python train.py --n_layer=14 --d_expert=160 --activation="swiglu" --moe_layers=[4, 5, 6, 7, 8, 9, 10, 11, 12, 13] --router_score="softmax" --balance_loss=0.0121 --balance_bias=false --vocab_size=8302 --tie_embeddings="early" --lr=0.00337 --beta2=0.95 --seq_len=512 --steps=5755 --dataset="wikipedia_en"
Below are experts of layer 10 (counted from 0) of a mixture-of-experts language model. Rows are named router (the router's row for the expert), down (a neuron's output weights, with its number) and show model dimensions 0-127. Each number is 500 + 50 x the weight over its row's rms, rounded and kept within 0 to 999. Numbers have three digits each.
Before each expert's rows: a language model's description of what the expert responds to. This comes from a sample of Wikipedia text that the model never trained on.

# expert 23
It responds to: Possessive determiners and the after prepositions, before nouns like first, own, death, e.g. of his, in her, its debut, Pliny's.
router:507494446492481550567492504561514497471452542488509442506494450490437471466435418541541593565412582444417527550502514471491461470530461468532511479541563393557554486473537562562500477479480488509517594435549627464452503415546528450450475452515529492522488456431451505480493433457575313449540495547387517466503464416471504470471464453557428554545572597480512467436532523467483580517506
down0:587480456471454536490560475525464563512557504490488575569446507470440494604573511497551430493472458500555418487519468460495448512458476553595440468481513482488538441495413507550565548457441462495505469415477558537551576504412519434519430502512602491491433418525569453496501515417435480503465549472486564512514428495420485671505511485443434466522396492609446422518500479427471451503459

# expert 10
It responds to: First word of multiword place names, mostly compass and "New" words like New (Zealand), South (Africa), North (Carolina), United (States).
router:434479541526535441498506509562523396452496468513461552510550501434450502517561457496431427524412425480406596477498449556499545510482527512580491468574540505532509480448493597516396475431475425543453527539409569434580515448473424473426434442521605488522519547567573602465565476509479479496492481475458511489532534489524450437522581567360492500454457494512497496622448449454537491511489
down0:491473559609485530561463462528454484416468473484505534499452436531491502528528612407462492493490529519549505570519421499502502530488440432441371494465514562553568493430554519443525425552492469499440527467574579512512557490426415474468496461438413442551568521514523489481568460458587548509383489531501538484587490564492561479464522594567469499552551529453498468381519595574480484571464

# expert 50
It responds to: Standalone space token right before a numeral, as in "There were 107", "age of 68", "May 20, 1924", and in table cells.
router:558503433584459513614479476569482485545513544465500470531544408544493498524437510544554543568472532455468479461602476491426471499450531465431428499518407557459521482464485473435564562449464527512479497496445566547385438505456503499501432532553504529519452519428465434420488494525413461540503397529449501568508376505582554496489445524498425487493435590412521510636475578543554498510535
down3:535520530478531508489500489503502480541577564504483532561482541425445406475554526436560534548458511448474528539535432448435567553472413500449589515466467544549482512490553545528554529510527522515447541470554507510507517617659495409499558527442423489523406499488410549415434535419566465440564534514475583400522511466479533616501459438494511505555506441500453572619459479477517491450458

# expert 31
It responds to: Later word pieces completing personal first names in tables, cast lists and rosters, such as Ol-ena, Sus-ana, Anastas-ia, Elli-ott.
router:468520521547461549544502553400421616498497572541531466451584560422497519498436424479508537493520478544477513449542428509499501402555461487571534518382439471441514514493467428432615497577574484470468498533443530502493445460463571492533500425429525528547491531451570560539537450469575406495520546570417575535515496459555496495466473564470490490410453437496561550452485382445436473525498
down0:510518531598468501522501449410572537536544510604612530504456575519496547557491565448495459486528568518416517520498491508460469456455547478497492459522539502487474515398461498597535516588477618477576522521492535565511529437573511496456487492563498535533615476580467464435550510559516532524472456493525519470564540443603470395544487558454476415504623440473552458490482616457490538446427

# expert 11
It responds to: Single final vowel pieces ending foreign names and Latin words, mostly o, a, i, e.g. Wawrink|a, Podlask|i, circ|a, qu|o.
router:512530503527457565507484523415522570527464479475465540522554504498571534516430547515476430519492449421531559504540489544560493459504465528451559554344462461403541582529467402413517465497464558527484482515546484432526498482425543414516567556451468518510508455556411528479541526504539528600523500593452484456510506526428469468530479562568516392422569440435562578446514438591529455437415
down0:401529493559547569503557511612535486512575497481403438613517500476381510554510451497555480478569477514471516468462548437440478455456382511579547460528498555450473516529456523469474496474431443549402452534558496502527562491513498541566454467498486553410561554417484434531511562525532522526490529490553539517500469513521576565482421455501440499508559633528532480534475584561636453503482

# expert 3
It responds to: Middle word pieces of foreign personal and place names, often in sports rosters and lists, such as Liszt, Lisbon, Khrushchev, Gladkikh.
router:521507583480485523447600585456382488532495578513484497450526504505502376481498514390489427557435518578522553474579454490448500459503486456608561558420580490436469493539502488514455505475430594435356520489484432484508493473475488602492577522524520565546520509483567593563537427511565505461520520555556427487461510545500570508587486511451521465478491529511470547565480460496580479528568
down0:496532474525458518605562524443511489414477466489495455489532483549538487470504422431415490616503480565535513492540498513582524385517426405524494494469525644542522504525412641477497510481478537459524470461502621538539511491615512507504491488572474558512640534512510518477527520520495511419486539544574476549468548520432552426482563587573550483455564441503455495536578451514541503494502

# expert 6
It responds to: Hyphens inside ISBN and CAS numbers, spaces between table figures, plus currency and unit tokens like £, $, million, lb.
router:477529505407563438374490502529490549597523439537494606540468487508552385497563517471499519453569507489489418489443581443483480495481557557574491463532546554578499445479527454429396530565549567556472482510480410549568547578510422538460520568563447627525528562482469489479563560522419582499535502432454526456437533456476499480512532461529442465564507518507468550501552590550507548514480
down0:390559398382544500441550426485502559511477468559509515496572561548419390583503530490535472556483564527499562459566462466470480527486494418538572518483468467600432449403517460424432499508493530536543522455525410531550462502529543482511486498526451524556527503533420481509462502537511567358471532429446571502542594446463428523452525514436431514563599482587513460502483478510465523498488

# expert 32
It responds to: No single theme: dashes and digits in scores and years, tabular spacing, opening pieces of taxon and personal names, pronouns like him, himself.
router:455495510401553478352452482522553560518512431498537595541487476571494397568563553527508473435554474561541457476514557481504533452518572576568497492521563546549543396488480515499418515509526593521519479530466399536597522578468440593425547596515405565517557547456492515466567510562462609532557547444503535473429530514500480481530567502533505477517481491529515577489567496497496539518434
down0:485492473467524497384437524504581508532462526552423486582593508550442527488524455564454519519534529405463551435582508506521508450441467447489490562514470509485580521549457601454447534489412510477567568462509527487537497477416497452545493484516539473530437513518608479462472510625434448361520512476512577488389579544534436442444488433512491561513435551498568511452480497441429563508424

# expert 33
It responds to: First pieces of capitalized title or name words after "the" or punctuation, such as Forever, Salutes, Cartoon, High School, Public.
router:458518520400558467381469500513558554528481398464550599523468499605493401548561530517527490453562458493539434469501530495492528442519576553558515514528555547554557397478469491497441554494510604526531506538455401530591534567451439569429492579522404544525535541458477513457591510569463611530540533424496553461452526482479485488550545488532535473579482510528495534486581475499473547529408
down0:520585524529486429470549441480527561561496375490459466550527445583504597529410471495531472516515588426599471507421488439543425538498473390514639492466490502509482577531583598491532496403455485557444441459465513521505501535464473481475515477368503514374535479562542494529461491520532464512488473562536487492427554495523504404503530466480431473463512463431557492476429570520506533541450

# expert 9
It responds to: Verb and adjective endings and common verbs in running English prose, such as acknowledge, surprising, contribute, mysterious, asked, noted.
router:541574399504466521606495513458467598470524608523473444554550484487454643444368488496507485525527523523439562491478438494557511411530455479420482479514452466528478461496527465559568497480465526532514503433501523520489507446561558482527446502441516451508368460559479493471461472431456471537454552535484489520563530520545508576446450465447489550614431570458594521412418463512415477445475
down0:457526556566459417526477500471543464527465568462483466532414461556500555439511498523651469527536462437495406483492456478465458470473554548548502490384495407449435431386519577567459504471473522415470500528483502520521396405517485599503475525573636539536442485481460510439576531489517505468496504412521501490392489473485471455452490525484490406490533495556502419585453510421495513462498

# expert 27
It responds to: Standalone small integers in table cells, scores, ranks and numbered track listings, such as Set 1, rank 2, 3. Got Married.
router:621500559580557441577470513429527511438429496411544490500554518478489462530528511559569489459530552471555531534573524474552564498515509517458585522419481445480587539484463480568496441520554512538498531538561563474530534461440447469470487570531589463471497526534499482660497580625534413487455562523576435440503502538631516526495547457454493544575514516548495462552446586542526531515508
down3:487494478471559426476414466434588538456512459539558497465495488512510614402452497497478492519470505439375479371488518541517463588434478460553476429403474478392465493575471493442498411490495491516523579485518564481522514519508454517521504556339541396474674512479493468451530538507479512534461486483575530544482458457491423510514532532549521467515529547555542441466482529533537501465436

# expert 56
It responds to: Capitalized first pieces of mostly Asian or Muslim given names and surnames, such as Ak-gün, Moham-, Kan-zaki, plus You in titles.
router:476508578430522418433509439498532458509563470533530484458526499431463415550542487529441460447552464515425474541420596438545468497507519577565613537532508553569501524496509477580454436455467513425439459484431505533613418472552399536514423580477456474496531518488482544590527437516406514440524441528498535493442489450481539553556507543496528482391555448564528505586544471512416435536558
down0:520609531529530498466447512536503486552555424514511542413538465412552587510542508489545502471537468502518489517594557495452544513457483479425489520568481425455442492558491484504519452480470455494468550452431473507461427542493545537464511440376629537507437533539532440475460516554515486546563605526520617423476533498509472594432447411473533487497517563482572381630532466570565491481522

# expert 12
It responds to: Word-final inflection pieces completing nouns and verbs, such as -ing in sailing and parking, -s in graphs, -es, -ations.
router:533532443465446445605540480446511479537540524544524381531500441534483668458516526577490485545491509433541511528546471428540481518586452469437437554578489434532412477504503466496528461597436572526556508517520511588504527483547514472549424493443536562451415450494462506510444466410458464569422591460567486507535534481603470476532446398437479497493511550469570474487466457456529515425455
down0:507545508480565496521414471488481454510503576604552555568487479461439406535522484453468503465591539494487452470516491490533398511499493617422424454570572491454471511419537463461443512536549492525475478506564384513564470520577494606548483569436466502475469479505442502542472429547492477430404491502499512483439494462486556517448464612508565477501584491482420435538543490478494499364382

# expert 21
It responds to: Last two digits of years after a 19 or 20 piece, in seasons, dates and tables, such as 2019–20, 1980s, 1901.
router:592465551448545499565515501480410451504412496503492497544455452439478494582535534398552411473497446499521500474475478444525440417519388477520538420553491408459568514553461513589598517551496490544480542511481543534421568505581497465494507541456537566506395419438557471427545583612545498444404507523515447456461519517581547563508519485451488468589530458469490534481504529499467519408557
down0:549503564385457568564476478473494499461560549502490536511558498437527593536479537476441538557578483555561463413455449646500487420490457408452494463417392446497457479517506455516494492540553502520601578462504502436484560501452523509479467497423575498557475529506507509483425394465432579551522444500557489469507528469484457524504362490474540423491593461439475555462454589509459507478478

# expert 63
It responds to: Latin-style endings in genus, species and medical names, such as -us, -idae, -aceae, -um, -ensis, as in Chromatoiulus or gravidarum.
router:477579568504502476417477500404548588494583437517539523482485502558616442469511502510486461414537485480499513489420531468492470495512482562527499545418503534407523487514491484456436561615612537535554494506478464495592551527445520541430579517559444584467613550472490449513544526614489565539461471417526530451494546536560575487559494539554490436487462431510597519485577431489507576474451
down0:514505481487580495538403575394567504509604500522436477480487528532468461452484530521434482526556451500528442480459543567530602528511551554490543540426475447454519508515477437486455436570492479443600440552581526458514557515468459526483427374526542595568562532519551550424566475504440448559538492517506529540566379460494521401474551557537510529531469434377535531480576473506504540475546

# expert 14
It responds to: Digits, prime and degree marks, N/E/W letters in geographic coordinates, plus area units, infobox colons and digits within table figures.
router:564515484443563452459493537529499434531447454465557639507486485462515527454508503403484498439550518579516554561501545518442449417542511538471438484612526445504500544471460507473447491569506497570460555484521470481481596507523549470441570481511467514455454545456529487518539623492508470456596457417552508488559642616566558416457517475536517519480549528501488579579578591465476418484501
down3:476500449521553511400532515588487524480536474480530419547479409510454442466577514492427479549467485469493364523504540544490525449468455489511456468464488508512537459430426512398592555500392471510511537513576525511454498564506546519589521557542579560492508576426501445488483533534471474550608628530482511585443543503414513525489491367530499534530440505486466544446439599406494550500520

# expert 4
It responds to: Prepositions linking a noun or participle to a following phrase, such as of, by, from, in, within, e.g. "originating from", "attempt by".
router:562477478495471589576425466588472475539520567498501427479524622506508574507450411473506466562523445515504524516565462538410544556590456494416376455542522471594490550458541531463563529526377468554529513458538593440432508418467477449510423455500460562521466536522497564524480493471573498508503576429523429466593478472592551444512511527505504528549549484466448400486479471516446489560510
down3:441582530476601523523479433401506467457463530630434529549490484599475515512517404359564436480432515540426504477518477560490453522489472541498435547455432480525489441446526544486444484371580530559467527455477436494527511416463390502533549458531532480528596456496471497489447523483517521432492476514471539511492486402459543487444523501469519559512545450430534388517529480531459463401564

# expert 45
It responds to: Line breaks and list dashes in infobox-style key–value lists and career records, such as before "- Genus:" or "- Staff:".
router:579477460507532611510509528570489468564532436586431465469519489406429510473517453532557483513515517514464422443539470533464572483524519479494402468528512488535512519440506425468612396506477515492489472585460467561521424420579476487493553403472489479446518493555530453596496569560497545464472477440498550600518465588404503423513554562560355532546525504565488548485533578508562520487493
down0:595509414395533448411483474563494492575519478456469575526496513427486488582535612439545525515490547418548449522477509533542523531442498535498479454487486537460480547417546536486560542577462543461446574458542537473536565411428515446500441518409526443487487552549475515447448431566507518523589538467530583495598514512492593464454426495413517501474530400458522543547443401471457464557552

# expert 36
It responds to: Opening parentheses, quotation marks and square brackets before years, glosses, percentages or song titles, such as (2002), ("Walk…, (Tagalog.
router:452475497613527577500536392553535551451529473436458424433402563478494481521513466446447454572539476527536450507455510557477551527543590556392531497454562495534489495505507468514538467443516530503539479397521490550436439552493464504516514454508511444478564548457439387462509545394506543571541457463511561524430473595460476512637517457568504493534512536567449440532602511494572468591504
down3:480437512551527363512538572494453556472491560468533527589455516480675471476493470529521587629495503414514457481483523490579512399503471470541471603478504530508563553550493561459484554514541495469488524516442583464471494615469479502489495421454473501474463599484451516479500568440584445496551459451473452435513503495540444478489483501468498479471463444378477556454469472565398530565523

# expert 20
It responds to: Middle or final word pieces of proper names after a capital start, such as Mam-el-odi, Cast-les, Beav-ers, Cim-ber, Mac-Donald.
router:505514537556506533486599578466562506479446555478397531428518427525573543461548527481547429519457403420540451504514554521402475496506486571575541491414541471479402519524485453414489442549489469408445434427438463497497407447549462572510501535486490447591522491526534570539518466482550519523505581503572569595529515468572517536488573511525571521461434455425587523468480471515558541424555
down0:541525483616527487542463487404510455435518440534475458497521421550498429411617533524431525495563533544485506543465440515553532541507527462438558459545498527546435575435546524449434505509450445560553513503511522526515452502514553567494624528555497493544500487490452438537548504424575515583467481594624496497485553530442492492497579369610521400585454531505522549466445496524546459495507

# expert 34
It responds to: Second, lowercase chunk of proper names after a capital letter, especially foreign personal names, e.g. E-g-il, V-ern-on, K-em-p, Fr-ag-ile.
router:419459477557574518500442612477490533466554470555489561547534583573545473549512561462461495577431496545508604537512528454486479480524515462461532479487454405475415468401571488509529496453563523401422533507400462472410482532485462486513591461452480477471519482514516574563555443548616476446514447500581526548516550445551472595445520522479524513480468482422420537574433457554508440523582
down0:516504547566584496437510481463462466522447489450504509461509566541429419554417523476485520548576460506523400453491581474560536573545519464426638373440530521559425529477505583393490457481515482512458517540466493457446437445498491579544560440507468526509474523465504535543559362464537607511470469474500493488459575510494422518448577422475480541523570470473448538531553497570574511455450

# expert 24
It responds to: Capital letter or prefix starting a surname after a first name or initial, such as Mc, Sch, van, the K of Koch.
router:474477514527525413514462448500517513558501413495476466424494551437450424515559455484422555455487499427400464482467547537516553523485471518582545573528514464508504527476537541503424483504462466479493545486389602551592384392566468449504501582498505549541531528458469469564554532558434532468574512509442577498530403465599506486531460549458511500471549451540501468660558522436432506554464
down0:441499488525473459499541486425463511478519446481586558468465418377583533450524462490551448532530487468484489481457464565470501553439441484472488571496547546574469481455498517546518614503481452493576410443436424509480518488492491431507558313559473495598593507398538405512476479421500532584557508553482479499586494449553483527538455422529548550465487562571490501552452510529436521470516